{"normalize_top_k": true, "balance_loss": 0.00359, "lr_router": 0.000833, "norm": "rmsnorm", "norm_place": "pre", "optimizer": "soap_variant", "lr_head": 0.0139, "grad_clip": 0.5, "doc_mask": false, "steps": 4194}
Below are experts of layer 10 (counted from 0) of a mixture-of-experts language model. Rows are named router (the router's row for the expert), gate (a neuron's input weights, with its number), up (a neuron's input weights, with its number), down (a neuron's output weights, with its number) and show model dimensions 0-159. Each number is 500 + 50 x the weight over its row's rms, rounded and kept within 0 to 999. Numbers have three digits each.
After each expert's rows: "comes after" lists some tokens at least twice as common just before its tokens as in all text. This comes from a sample of Wikipedia text that the model never trained on. Tokens count by the router's weight.

# expert 102
router:509530538433563527434442519451546419479522475532541539562447536446493498530496487528601572452485472541500501499595469416507606541514552552494508580460555520567557548544590490506494587454515576537534423443500555513463439566501512571466451570497400489522479433456453483540470453541428537479512530494447512633583536506479497543430523484453481423462427493494393530478427548416443468576407453533497451466471530562420473549538586479438531474557565425468466515446476471443594530545441535
gate0:554584475535531541547533476606491461565535481474515497511555481494566573532444516593425611569472470521547506550520492444475483553440406567606565544396470597549563486490541485519476488532462471474504586491475494405458479522582475590359604517571504531564444511483473473483493465500459488497489459494454539469538516458444513487531471627544540522513573542474544477486387513444590478480554437584538484553442478426470444440415459502474484498523559493499471456538426555515485593462529515
up0:523535428497409462538587457513529484551532437477427518464441529490454422496404414533515542533538522558562570489574517453397559494551490418496576407512497529473553463482453551492553472504391450520457421544581600561548508563563444421514484553451574489545488500552544503463498424640584543480474527484425553521488447477538461503466465475557454439573456542455548501426487500423416494477558456497581428443522486515539471457511562520456528513519476463507599598529524507420536475553485505
down0:443497450540435437555571530456570560515469425471541409462484433444564435628448540562528443471496534405434542507494500526469593413495584448460503523422620417589457497530551455526507470505551526554481458492448483511492466411566425492499425496495489462513498442506543519458644510471461419500453425441479541436493543527442581537520517480517590564540484605549453541508527519562482482566427467453553571492527507584539518440512492524528473494517544545566537441455502545487574519435486515
gate1:393495581593522488532447566446538516454608590475468421464539485476481481430465471552464483443497484580600504537443479584578530422502468454521530590481444458492488527504590474514485440429586479541525463561533515468436593427488495416428569584555396496439546585473456450510479510439561527482483575557530528570499569502486530468544487484464358472457499515536484577421518470530479595539509592515535518532509482429522504525515485521479508395485540447521555525534521474540439503539451429
up1:493535419519552485543513509526483566536546447479590534507448541426505553551521427459571461544549509537536487526526575492450466479586475515512496463546541558511577457503480437561475585513501423462540530508618475500537474510496505535446442459601524537551378576440506515431478473592513410475421494561484533472452387519508452607445523543473461481500484519528480540429509478440473434604412482467548473489605487506559465492466448516551546466531499524454375513466412512466537490541573653
down1:503498584593474550594407571531452468483437513537477545537469536482366526524563496551537568520530509437516397519467542512433511531572526556512475488455440571524540459562514491468515355572551478502583504364402463538529530473457492491525539448532515525460623442450445620532535507420536522488464442513530495482508534434535536537511504455547547400550493459433492482454439511385536554521518449497459435523398538554492501517527501369475545452473498503488493547491483528573490479476490556
comes after: " a", " the", " his", " and", " an", " of"

# expert 55
router:537530535418538517455461520443567420470487449541538577558463502467426512511494475560559560446486483516549481511579416403536601580517558556461507549457555477581550543551543506470501541453509572560580466465531505498470468600429476533463456523499469438532475379471477507568455472550455544518522564485426503597567518490480478544431585452437484408490461500492365533469422545488417487515417459534488417443437562543485490526581545447443524462579558440483469516495454485489568566513464575
gate0:524494505428479511554503455511446459483507558592488457454502511543625528573485459549565532406527501491496419542486450472546429485480497480465490543546444469469539477444513507514457452509508468450547535427434438468464468561551477537454562489513392541504634558583552452484449470490459453379557534440487481571483503425468452523477527467393519437547373513517582469553557586588599485436557498452465495546563474548471425497555590464513565498488424455565474527535504506467596523424560486
up0:470441515527429494550532494412481505536533552497488508526524457498590581546527355495473638468499508463528493496479465598468476478501405507501573499459561453535433453491398472489466504430557595442517635496456479520428508522545439523480591404472483448473505504557613544491494504510524463515591541471518589546482525537570575476448548517414526436500425546554528474518477511543493568400526466574442576457547503438514521482464573457507609507415481527530502505584425515433518511519505527
down0:477436457519511441464558468460520558480456467444511515479557477592544513477558465401535491476542559518510495487549515520493482467554535480431601448491618517487416483488414400544477529487577502478447438559558566463498397483489546447406480473519525506499420585508454487506522450532443503451491535550454502531421499570559460462447600505445477472563463487635514515517463438511496434488480552438465558483552489471439507426486564504459587462443411618388529461482556549485550558518439380
gate1:498549526569417454526452509524460528523375565522513483525498521503464541480498486510558434463482530488378591529467497519517514487510536515642484474483447491388540537434576464419511493610501477490489474447502446521488501415507544451545479627539536543459434453491456530597506499421529483464467482541625573444498559523467469453504460443502452503531561422406458441439484497477480458440543492521550519544522479396476536473550525437543442469494564536477660436557527416439496480508535419
up1:526541568459529503509477384589450560492490525456494544433458578458573479517508422448524553525656512461561525494432477490431547553528448615511399506521476467400558564475456511660489562572566529552550562453513545465473573513491469477529430518446460448449483469556495545534552545519420491506498501448419582571486463520517460487495468446416520457472453466522510520556513438534435434547537471443521489538538518570520450460460472563481502485599459497491480566566460472591430510572533463
down1:474484514519419505445510521588503549457512532562450556537513553490451530490611496554395531498452493477567442508469468552553538490478546487442414512438519508498481522483542479431456438600416473506588583432524440464546536482512421487620537502520528476543684417544537597553426472407586472529455421532592533483541504421466557522461458487554460451468467426460601518490451502479579554510598468541519495524456503464503533601495527448546481466513492522484451482472466502562501477502545579
comes after: " the", " a", " his", "al", " The", " their"

# expert 126
router:519492521444530500451422503495537440511491474561545548529470564499494482582500487577493515448426444522563489565554515440576514533548557569415546511481529496563544544629595608537506585435561496473527471405563499464450475537495525530501527515496442461513517501466460541562473403560418465506530571556500472565510552614401477516476576463467450509489488484551481466525467585439455422561447451456541464486511633500439453561519523403476545417533510563426431542447468437396471498524463505
gate0:455495505582508518401436421506499456566480382544526526486607499475493492487557472540493500577530455590503607495511546401629434548444484464394491355496504548492576545512465553430545465449530353418526491477544480539490534557505600542465490534453550467549462485528590492524496455537573483533518486519558493497441468576560468557458432564528489476481576518554492562495490445510550547506463485491554466503501523452521539493521473450461525481545569418539428576480541537512414530579557476
up0:421510426499516509521507502570585502463486441515490438465481593518472475428441595487582512534582481470558575537493446452569420435477535537439476402507572559485411531483454557474516415370492516520597504487517489512474588460443459524523565501447472426569565491462550494659456460447542509554429479534545499531434532532531450520494453538473520530494546599518480560386481463567537507511443455508561492469565468473518510607515415455459498473457564463584529497508533556527492452562570478
down0:561517546527480498508549576534520472512372532522506403548488501500528525502485478503515548529501580467467450490434513506451499433539512475543488502529456474447449455547491573490424540484522589523470540513514530390469400424521495451395549476534566585468522636550397507479557503487441517440383518556461468465454525477433428464513420423534464472533462660482584497489499511496494437405518513463436556495444539480557555479512369513515475544506532584447528462508564548451488487437438414
gate1:478539505479483482465532482534538491532447529495623528542443533471543461444467458516474541426541432595512552433479448548494482468510507481496564531489533609501490539493488628473573494547484561463516561568522568566412439551463487538414502458468493425448428465487475487553518381588566437503496493456528433560474581526503508417424557525551454495465485489550584560589470585530567469531465381511529583512506478592504404511535484498498524495607441401488545579455512500559552565549464522
up1:559423381489538478466456393529472481536492443551463481553596489532441572463554503551412456512467527493519468508534458568501538525486457489564575518579531570590548502560506583530444453524548451536449602538471508457482512463510481451495561529508606489500477545495514470499564476533589488564458562452518506460458499541599521479441581486511577540432521516496474520554595381474457435461469549500437553529541417531578579448427596542535576503476495536441460566375501508487406534531515479
down1:523458462456497532519510429556473526515508462407342406559534471457364512525537450499511484580466502465519407418542515547428497441601478501495466462579447509450504561580485573511498412478467491498523629471425511516578549522546477445535582473571447469499460470522457485523503440523572474559462493405587542541521465556445510538492522481496471585388543532442547442463516518485429529405500446561513520508568516539473591449542495537574493486440457442411426469541453480469478499513521518
comes after: " |", ",", ".", "\n", ":", "-"

# expert 45
router:539503571463563492455459545474547464483476476576562574556472544494449500635468490556548580477487452557573457561584475440517509522548569554466506527479562452544522527539534570524537572493486508540578468398546507423405432574548492549455443499483414439497448508480415476571447451567385535536512584510490458496568610569461465557440580468497422498462465482531449451499447595455453457535453487518488518503501630526424482521569535456482544476537521540444449519516477425504582542477489542
gate0:500415536455467509497464530514500560432521532577528494482442578506499574458552475430487600445461433421448535555456505471537477488481549501540546491500587481561476436410501430457502486494463516428480533476423503541472492481447454463364552484530486502485424525528463472548518528508502486513548514496415409371447485428321470543468411402541570476540425406436551463525491580506433414537485551481498524465476466506480445518506534515499472533472509454564508440550520387469416580424522491
up0:505427566546509470459448478513487420501456446530432410435562605577503459485406583464453525535567455462539466441535516489476520523434458530519474534448453538550434445523532485598478556462549563533440516477497470606604542518416524509525532603520490435428560476504488575464561449494562486575502489403564469538587501489566447575437417498502575493471474518499438522479484433437516498566475449596409466453463464544422496505517473472477467526478510498473599556394505525532568456436423500
down0:433481523575466497540470485477548470581587481498548484544522487447521484472525488523521508436469535501512505487463383488495570571420505473558545494589464407530474434454615491511447597585504523442427478501549488516576560544566521602483636474551487519517466477579517481463533386484518536502501567558460698556552441481479383500472526586488551572459494527521441547435549557518443440518504498533493552484513455559541491413502475559568573513516550486518561510492513468465475554448476493
gate1:512509579537488544407490541566517504523496529433498472460544446473453430419523605564543510527520519543447528514463456478478507478596492550404460399546495490579459472579433563507471468494484476418565576496559499555553498506525479494451652473519451480513527483498482550512392456509347516479444549563459525517503521495446481453368536576502464463479392504460562484566491512479416405522520481379481592443506552541455480501477410482467496490548430560457512422461464496484483554510553532
up1:478462533533467559438492496458470568539512490511460453491518473481540482438448564489561558549482540547431415547547431621476491442543486527468479525442449529493514566415513457487479446465397570556499462462548493535389476506411420494518531480439466518476437455443523486539468541519488612519418483558488546477467550485437498464530542628517490430467454526496420588447400513528557434500617418472486461561534552450546506441475567535388518463401439532494498479436489528390494460559433544
down1:484526422514434442565392469515521474456503558445486469437495506399420464494576637395574437441458454477434483507489474474532522485496488503507557420507452479509493480439513488551430505491508470509543476476587484482589439471385450474485549543583515502491519488515540500545452549528518573430462558572414562475553549472460551474475427489378451465493363558423541615479422556513445534527532507442557535539537449499542466511475513492416483466417461545463570451447477529458542540566500453
comes after: " |", " the", ",", ":", "-", "|"

# expert 15
router:575521581500571519476501563451518510450488507584566543503448544490479481566512506578507537444497466597529386514584429510528512532535536527454509577441603451503477581561536494436527623400488520496517451436503476457487452547528559529357435487468420481588450549476441496586445426509449544531548511538470458502536518544466450564460555449461428525474486419562392426469467603486449450564428485483439500473500563533444521525534485522505566447497493553460419501501458451499596493505460523
gate0:491539432523492545484622499608539538500457426470555493539412499442423472526538476456469370485513515568533523463533500476499440515470460527625517457533483499425575480596507498430536456455582523464516555497489505368483490583570504544548547498434435476519538451518412496576503560513484482554479534577498470464474550462469445509427445486496503449487444555489617455472459565528496525470536484431679419495486530455421498503574537500517473528448414564502483496535510532500457531441461399
up0:520545482455449492484549464528549502445549412422474537444555425562604529469529496514448506484578465519503567561534472566558512504452464538529502456467543590486463483561491453472507478445539534522520491527443484659552498443472493496474499486400544586468485619592578518527553465555510401451462434491579424459381444425460444554420459576605508418459520504493475526427517494514563489582505479531514537473459420508518439484400517557539487513575490486478507408406437507504459506473494468
down0:521451427576529457438491480438520457506517470495607475582545530511603571454526481457459426536499537483410563538483485544472556515479490466405504510498555486525543479467469493480503585468439491505492506541500425549501455404531516503527502444643456562502469508466496483513510466471580481489622582399597582458457461522422400457481502485543457477553521449519445418555413443576518554530538578510512465541464462587492582495495563557504484504388522413555515476485460586525609513473534569
gate1:558484415508410465476644465460476470487465561536531490564362513465538596576568467473517537388559487481486352481468489494485501601485506493550531445472459500498528476424496591450339441538495537560535529476456565508492530563534555540484384480491488496427433536513469503486494608498497448530456527468498466464512488510516544449460497509440539406466520458559488478553542486475525507518515457424473479449365487576530503498497462509512520605530484512532518531588432536466517449559498418
up1:568425490465517507457524441496496530479443456487436468485428481490546557559487453533468471438511452412437457400538574474467491514539603515499562452523553487559465419534469490530460501443512440544480538456460493438576421563519451510621456504541583451426430610483495499504535440502601459527511528458454532564573435437504522519431550441447513525512522553621484528566501509436477455553488507512503517318517451529482521525469448520523535545516547495537560480498379554525553406439454415
down1:527459475554545523532543449488464452530506535481468422504413421520598429496593467434524489491466576392468560499554443487433515479495527571626592575407496467506588453452485505451491517490514594554575536433476537480608422427465531462468465517505460476420516484579523485529483515404562434614538405447494528506487524574459539507410472481448525534508515477520473518525526504482479425471417437493467413459471507519553459507477494513476625473586431499576531494526494575567558470503504563
comes after: " the", ",", " of", "-", ":", " and"

# expert 49
router:570564553414565490472422489501533524467458443552538528539428549543499496552456546548539480440509484539545479520622453505542549564496572538516532503457514473498458546540599434504526536451507474475518530438560487449486444561482537548448460486488482483549399520392438515529409417543406532487503549486421479552569534591482475595510608471459419531426487434563461449499495613436421523548494490474397477475496651558451513538563583490510546467559536562541466443504481475532513501503430499
gate0:450567579428599587487451574475622495535517501512525498483491537499564475380460512469553479379530445534541491526464539486438397486543508600462433493471487387546498539486503514424539435495412556481468428506555480484432514571476544564514551541454496549448566508448496526416587552563473557472455527531602433520474431568450409571508491411498494494486462476546504510467568533486426449536508521551477434522555484473386493474531590481599567491542539471506525449522523442518524508495489561
up0:514416415471546504433510402564520526487454530473490498553513420447531536487422487610543520489366465563545502530569493561551523445474539499424517578565493568576528579433528495477432454457552434491562484543472592590544520503449518426543385516569535486463465523455526535552526505521482546500544480550476629454488434479535580459533558456417526482463494508525442544465466430477470539558499551487465525569545584553477475411404568394467530518511502413482456517465441549502499564495523443
down0:563509522455490452441517397548535579511490484509492510580495526433485440500401468513539485594490535578609466419487460592507495559537548468555415468557428525472475526509620473478499557506588497458490458539481429535471570544482492535483501529483518477539519453458487468566418506497506505492427517463504635482472479451461436571593516462479518531351440594583504554438436539532467553450555503414413478565548487594548541583529498527514486581529555428504503500548531495441445552458453495
gate1:495565437471394481501517454445547513436456416584607524495502582439460500506531522508566439426503515459576626522496490432493571444534434512523458529532563507454544543506494604474438544574511510479476441537527529419425410549483577577474423527459515409554533473457401457524482523489444510495567564547436454504551542474477428420487547511446506481587465618474471491506482515592495459541422483487517470489452534501419564476507430440464517463505434402526515523504508526387542526548446460
up1:592494478467508513465498360562506526454431471469545511457479470539552570497475501440443514446540510379546595472474392502526525482480450504410536473514451499508575475405450474555445488584512450484482472581435485541506507519466443513491433476545551523518578419500464500497464498542481480474524455386438501502508465498550494446481507483547508627485546500522643607534515412483538522509463527504423528511374465613399508456496466463588423478539502399576548446511498532450453512502468470
down1:484455440502522526559513542412444483510486419433474492460457440516489517493530537469529481408555415520496453512470515444540504537475547487485427555449494570520521481368580549489454571542574578520553563538556541542446441452453547492453437491512539543427467489488512500437530411483525515522449475486515464453509496493433372499568336510471511566499629517425530576537454426550534556481437479488498464538476516560501535514467449526498497414555482446502521532503504592352511624467516582
comes after: " |", ",", "-", " of", ":", "="

# expert 67
router:555520548461550460436514501480537491525512443565544555519495518535463438635540515570569544463480405486547455493557448459515513530547579557443459498455528476519533585613542544508586522485544486492568481391548543464491378512533503580461495499466448452564446511443415472546443450520411491513577548530451375524526538527456437551491546508441460503457464420561458475521478624456469468478412492409501518423487538611436552554560513454527551481547540538440484555449476435494499529546477552
gate0:469525479514529416398490553423428504402482487506420451577536417408509427448498459549482483495560456516469526565590478484540555531490485500416502463499483557513456454568541488497462394562527573568518492496526585488463417487597528427475459527471423491493477512610458505511442414484470562419612462458452441553470511512518520573444475496462517519468479532567508549491448547507536397549566545454482463443444491424513473565462512531478533583385422576542491576493412487521459569554506514
up0:523500462544499487388454521496392460406480438553489560453488464492507515572525465580468489502499499516610514479439525442451494412483501470400531476505425552428423428545515540547523449557450508483518455631516554419554500552578487485490461557401490366505574544498547478477474441507518500470586401475598451512526464528470532453496516455557518549540525537528582517542494560501493516492528452448460480450508457447415459459458494466565488655540502513511538602562458495473401524496545560
down0:487437478518394460437498474485474414507512472598541506454516544480474560567412505417487486436543416445543483479484444435544421430399484503384485562532439547476525482500537491459589393406486504403410492480526503414504548585544468407523509415449474433502521464481499533527510538489505487522625504438521473476478417485462454507591524518524493551554490467536420513537632463447519534547479531484460526534491444565494494521594553508478528413500507439598545565473486426537479488487563446
gate1:560487571510501471493483576479447472409516522472565521492520507470520464554540438559389495453576508421499517519414540594555542490548510484489480524577559559397421561524555531541523493548604608474560512462450562504513450457482500532512503559473477474517474475494515463448533469504433520618482459537455463535453518470537516591421619588587531538491474454555545482497482490523560529527453660473509502464455476557482472466496492418424521564482509529365415485533513564520424469455603485
up1:430553489464493482542455373521540451540551403505468529506512509490498476446454463474446508461465445499453469546449465556438468538459472495569490557431557554492618529417441441373471531469475475517520447481482441493594494478505490499529571482459482517478561494529413558481466490494503433468560565455530472523414437512642531475473494476392593445542458473527415493447351401486481469527459489472461603614518532535500508433573523564497585509439490509551504547459463525529500565506441559
down1:497474529458475535426483485545476444518483500491503528493555400499486476492501502490410488508496501401508646557405554564526513534449571550385471571593445571492521547573556520506590433423602498507515504515476462535582464470564537457510595463441530537558481491444460617523536492497520463450412471490499444483509503543422590539427536479474515509491514529574522472438579448557471534486433473512452493546457587458453571528596433386506433519556501587472516483572518426490496456470432479
comes after: " \"", " (", "-", "|", ":", ";"

# expert 24
router:575516500422510527472465511491551475528447505545620561605495466475483454547528463495512511458489433533599459514490453500531443511568533513455506452458506513553519531574516529419604482452512533482520448482565490451424516600497566558451523623415421434506453486451455557561466491606417512514522497570495449528509592542483447560460542434450462469463441445517484495450517578521467565546500496446560424464486551511489510544574654440439510470604523568451434494559449453446490592496459487
gate0:494477490449499468565522525504475577571616490610513442435585413457408487502430363567419451498486502532484508443476541444480523550482543476575442497477453487569463564510540556447463497482554460404484580529513483527449572435478506494432422567448380443502462551507452424543443570540456567464509518499532545468514460473464476497404538482517586499480529554504509549443479485496496512541454467402511528508446479490440606505413499511554468539456453394434444551559587486539581542488519517
up0:522489574459445497516434508483478535490562523550459503460532447500434506493378461459582442457410549563588552485450508553559475555430480540524529430520484489526564542510537453422464524408530370540454541461453531542496532462520606570473470523523520399538470552454506489609493536471452545586530543545493533451514476489573460494465507417526579488470468568554462449458502440435533530557510457360470453439533493436513546524404532585498427482432535414556424478490551593457519454493479548
down0:521477387517432494523490559543499471528442529451426491470449556475435436540439576509445483483583500524477477526482480586544461447474465481482503602418605543470448503519545511476450446512462513434527457510541416502594401486527417467577457413411558526457515511587444539484572464396540514618440569537432485511408565505551447488488484542503488488535439413508474525590501499544566470501492449477522478489525527423610495568465538515488524431489433580451521396470445481480489422538504437
gate1:534442425502444570486551511423431626473472492528482608460474563517472478467474564529492551484478471623556539568445538544483448547509565516457579416501509505521494469539475576551549443500463488561556569445540493463515499465378462518383465544512598365486497476562509557575470528526391590554513467535422504598432425527500499471483517510562469516460533441499540514503545548450482628443506488490535523547486558482495580526545552484445445498459535531438403507513498438471538472446499473
up1:503533540506571505532469523554604462429372439533539500407603472415504498521492470510537466491459534374481434478492449475574552500501386528621431570509524439457496580484483495535420536557470494500457444424443452538477433540559532473564496519516441539471445471539462502516460487502542381475567519556597466427550547505475479526523456512422490447526577524454474507474422526553447385519572461448519471418519446487522465451537473513612454491559518473580576470515525548487521518560527556
down1:579479556512484455570538450450454598458440498495534537497420574534547495516500513588476567445459545496592537396462547546543496394545494448475530419440536557536565553529422466482529426480534484601405473439539458496542505553425554502496531378426487402513519462474515496592438522635498487532560526536446537494477510489462505541535410592519499509512518380494558489456521492461438509471580504450494510493547433575510562471478460465494458619501498509502423520555467450563479554534530549
comes after: " in", "s", " of", " on", " from", " at"

# expert 10
router:559479538498526481469451500443506467532439515600609550555408478449415414511446464494532548507491393566500461503524445523509457578548567537505493504401553492548519509503535528445556514432522509436559455452558497491461488585465573500462473573434458483496473513473440537542455479546374553490529524555460433476479597530488486544440566395457507468465488460535479516455472517510471541560389449453587478436510584566433466523531621477432525428581569526431449494537467457452530597496422498
gate0:508474421486531507477509516452543578567500453465455440447519429552407457511579400472398480504544590471501459501491557454516539484575458486503445470431514481596489499554528438442425477498547546444425553464544513585488547414582454447494482492568509432513523532563410430508479505622423450429480531507500589589551470523497503503380513605532558527459457586522382536466465556432557527504474490472497521539460486531567596530487436544423513539464457431484439498470521505488450562543503471
up0:414535522587488445440489538484464550458526460421489511476544535439519539501459570526522494492484510454568505496525500597519503542481505565491519439509487512492503490399479553511504458499469468595491406553421515409538435540523506554530514438477538570546505466422649475505459556447543505592448469617519421378469546501430524577485476496463400512514528439495603540511536525438472481529527627479559574537490427491431414549540552461499479590540538538493529491436475525464484420511625541
down0:554476424430552523547541471539478547551489458500453436494460586443501491541503486426608396491440582439473518508463505498595594494460531511518456413553507474429567447471431447504517522390502548536436502541522483503549484410509484547495503537447467465453486448485521517503590531518500564551596585459504460501574488490443514518558570543425594446465487462511382465465462488563452507495508467493320541551477480570498543518569436537454480497461501475435423601460466450477430524583484534
gate1:478552569511492455412520501580477396614502471498525550560488456494464489514581426460526492503599532426478519479560586532532388593503519586528431449495464509470509537573547557398596534518537570482555469551565543522479489477560480463530547503450515479538562481589502432512491480585499431407437579631488493525518484506394541525487464520524490440486369575510504458490489500421465509535486534475541577554543487519576552513485535505493528584448470483456479418521427449457434576519499532
up1:543540569462508564477537487454401530656387476479467464551451477528498548525496423551469476498516492521379503479492572497428477523456508558499468529449462479390559475512520602409519505497483504463540540557495484481426520568543463482538544472495520482459578401585553467532502490551471478375428529515436564456518527582468583457380519443488450519477437515490417514442494578380485521567562488424524540510521530460540484544448463475487505597470519568432539540505488447399474479455475503
down1:465398508467453494604516478518550528560505506508490465540561540476471575475453518546537531560449514564522383501507504462515587474518551434581534567536482474487452506415458439412487463402369534537458536500564504507539519510486499476494482498510578546507380494520572529448517474370499538523370441458572448507519586452523536451601447544474498624510537596461496563445484444496555489447444451498526584518524526431490499473487458556379493476479484571548502454512500500480555587495494430
comes after: " of", " at", " to", " in", "'", " from"

# expert 7
router:543465526467508510476394517464555470521441454533570562566444543441403427531444466520483566482483450520549437487528542426476504595509506528416514478524517465531520571560508591480514561486537546463481417516501541527435474546530481516510419572416397459536421499432456560571490487641475511487553522539390421518520532564509502534476611500446434470485442481541522530436466566512470478583491432458483509472443518581482507491497604487516609402558551486477461586536482411514532585506449484
gate0:465529561463467532525499553584560399401564496494606526505546498375526406530559571500433471456546490508504450545551556471559459562546558570504461466514464507473515530450523514555538642474540494449490541524475483458578533473527530471506541545449456445477485556466539451475465431565469430541487493413389426556517566563512459466517529438486449567485507535479553514461443502445404444481496525549408654449446471475512502534483467520521528430457598512570510544515521440576510545454471585
up0:483509481529450570475470597551461423474483526439544616448483495410537445516532500424481477442549485547523450496475510520535526618555509493521516453552505508436494541435490516521539591483524526430498415596465491434599479483476476403485543530486449418479435515552523467471546434492421329492543486468446482534490542532545423463481460460456460599588510569396537505410502482474478483426519544566457563428418456462595496448504478527541470436460588468554529498487548455533480514528438570
down0:465499513514532545574487517467466367424482557502435582417480499529471445421569511471489402476558437432452538490461540560486397514489570475499510501446463570530561548521424454462504469507508455480433491512469515494533522573503465410504529460550466533456514447487354488522495564541602486430523522532458644478513496523494478451444516537467467595503459406477459516476477457614520517450481425522458473464646497478467438487472544529436496540475611508516482449525420473493572439426519578
gate1:549559557464533550466606432417582426470581641455453520435513437492487563483392499444466557510527485468431464496477505540426509574471498511531419496521450496486457584515525419455557476469474590494501483560538585484494409474515426472527565505454493417515590477479507512470474508477486551473464451574481501434502461600543550561560455437491425535520495453496532545522520474505544536513539462524528445618593577385566540475525499508419575517482479462488560449475488457631533514547484545
up1:517459522504480461526492464479513477479565564484510457459493488549462459536407423511395630526491397507579440395472508518566529517486485505376390527497457478470375516536509478544498494396508581484462412561501525503384538523515493457469508455497413439507598459445528523536475459480558568517517510565513518353519533553655543494514519438563460526500507499564542557456503516527506502493462446500564422526443450471524531458543510450449562442456424449526499470494508417553553505498456444
down1:538583490478477537426507511511478626501486496514547455475459493494587445481515530476628328564479458480488581447544431498501495515404529475484448557520588437380549454486518509523533526483458455544503495559603565467436477540523543568515526490496527530531388423466473547451543420476515476544475489495576434489569527430484512461449523496449583452545419472423448487505555563462527485410474518477493513558517562541557551520467460410527400445492501465471552524511440541401479526547516406
comes after: "\n", " on", "'", " during", " for", " in"

# expert 25
router:561470578496516495482478554458506469463445457500555546544480624447506457564433473533525550417432466561575400543520483514455548536546559531506462503434590441534511563546499550522526544475567571481516445428556486446396455564463503541410428523462461427570465496499440491586449463546440545529529490512482480496480576604439382528471543460520443471503487455603377461476459609478407523526474511466508496485505534543446587560578539503472562486533582555525458513497499408476510496533429486
gate0:577470466569514480516527560416507444456452505564510572501461466428558455516511568504499412541489446538449418399442431485557528505505424500478530545521433458455540542510441575490550431502526490480568459502533544428409513485587497506461533480502411480431523452549498550473450512599508506425543471582564474490484457501466559466507523623535493450463461513445516423531461532512490481539476430454566606519444516509380426411579485568508448511565626458537512403522506484573562562560523446
up0:522414524536492521491449521472448440426453534480485543518582413473465439565478582508565567439512495476427488483477418491451607414482555496514444568466496511400519500488448607501522544481514508530525460452458501457514545502599516576605495574564549483448494548517518576472396502418459454525491416604528489485515454482500581524465527616479488532453498562517489553509439481573469487536399573409565541496568447429465482475420497566494475448505640506527483451488572500487538538574478523
down0:529463440434486450574579486537443525384532507486462532550560517588555575480496547535544478478477583434515462600509564522474500409477455444548444439564447474482580565492488518456521462517518385565576420550514468537483556432585516496424551468365505497461524552464538498545511431447526416452595517479544391481500520483484538524448501487517496476577464467491483481456517545530540446637386474483500554495579514455515586516447515467530456449451537501553493404485606472502523511455475483
gate1:550500547481545502478572550495490552592482565432473478471449484436442559460484625476429502440512580472467493508579515480382564467510506435510439498481562518519488447476444538508585448578588476533488506549587526520501518547502479423490446485472468433514487456594569421567504516559524628458469395406414483460582534539481522533496457431515554454498464502563587487503528454520508598502568572543473449506465473548482473603564524474490500567605496541505607493447559482502496459527503595
up1:463530508535482503556549458482555472504532482498480505539557526526539534526523492556517576525468426502602554472518442482513547496637506492548546636609481490509480480585472502573520615442395497473542526515433534493566510566479470532509473470564590520561576499432497428584471486509528416540358582542476570459529392474476359539482554519429537514504546539403494524438499480508488540408548468425503615481458515493475528492443551467389523518476496514471512444518462490507491498574517495
down1:400472500429562488537539481493533605601381519495498409569552455540472470554497470469606516481544596510492491455498513508470547437558500502550407504484525428435501421479424409540516527586471466569538452486518554550537604549441510489469550541505498630551468537461621490467444500571482464426527427453477450499452598543462502412429443516582512496553465518498472470526529493450518573436537488444473489471508493490536569524569582439442478478489510446492462501567577472478522576553556484
comes after: " the", ",", "|", " (", " of", "-"

# expert 118
router:519508580471539505480489523460516490445499453569571512516498563458475474594465485582534524488502423545517449501526481481499473556602580572498456513500554442542543561515513539483569518420560525503513450482561581469436491515476498537467455529482465453548419457424446508555459447557473558496567528591503474560503601563441406566512564466478464431486467462610451483457463653441430461483482486395514507474431563518440533590566518482494568402523604591476454492493498407469509499522417565
gate0:501459525579449496571503506404490503452490355409499531545467547382477568530509530468441538377492532445484472492495537404490412517561563405508498538512560501584537495477485495607505576524542522439481608484536427500381542451481517434394574466479405440530488521482535483575559471524537522476458473506462481458549494500469445501563546479481486472541600461527508512416467531446505441457534526486485510451491433443482525493514460524512479426542620593473429475522567464498479524521396551
up0:512459409530488516422437470576570433484541511561499535492576469495494526506520479408516551543525521465551512561432517529498492494467476488590488490436411534515451458594481480459549463538525536512536594450510545599599464479563505508535571534489544429551481430534609487478485521465465503570493591491473471512418539478438463432502533464470514479431425548442523492573540484492469449540407415575473528472589401526497536489548517559516446474462398503425527485359399481470571544520588593
down0:520522523510512426533528508519513478558507507493534451441540497477549534518440491466466485475503445572597518533575363502430549514502610477602541431461595601495508512576433550541610437539503520574395475526396554524527436514549528509420460661443565529563545527498553486512556533472454528434525528449579525463451512486497495466569453505454483440523516512434581525433556499489535501423487629494515463429487477479574589451531519437491524598520540459508538473530557498477489512515561517
gate1:389480597527468517487496459490551485412453462542578576486496559479564437465487503429484544477443573497554466499560489567582402400486470513510488506564623446509545518588419475510556513412591516480491521546468579518522509466450484545513488493476483477525497444502480537473426405442550462486529502547541483472469503608419524453448579616488481505545525435516556527516524456557462469465589505429413489471391489508464463477464548431509490415566516527458509471398440395524558451514523427
up1:524570500531476454512489487470456538534439539430490463566433518480487581438502450488522446473572455524570419472433540465597488541589504531500494550539466549525557457470552493581405513455418566466454490440492384557445481569508442460421462533524378476559552600475477439466525514521566543548552457494492515527513412452530544539534542512491463524439560488552489429520455481519413557520529495530545531504517504541479533572551503477414482636485529374546564540583554622493470561495440437
down1:565481410495448426536478479552474580498560536540442482416518436568443531526466443452518448504533508516542586466585381513563445480589472551527436475523474482491630588507568577553610450570495456471408479495537527511556541535444489420494486474548527480584491428465519588493461473505528514486474545564485453419501553501511413499577587494538459531456499591426445421555517577558529531494466476479584475512549472502512473527556497517442606543417518502440417568520576515483488456497469518
comes after: " |", "-", " (", ";", ":", "|"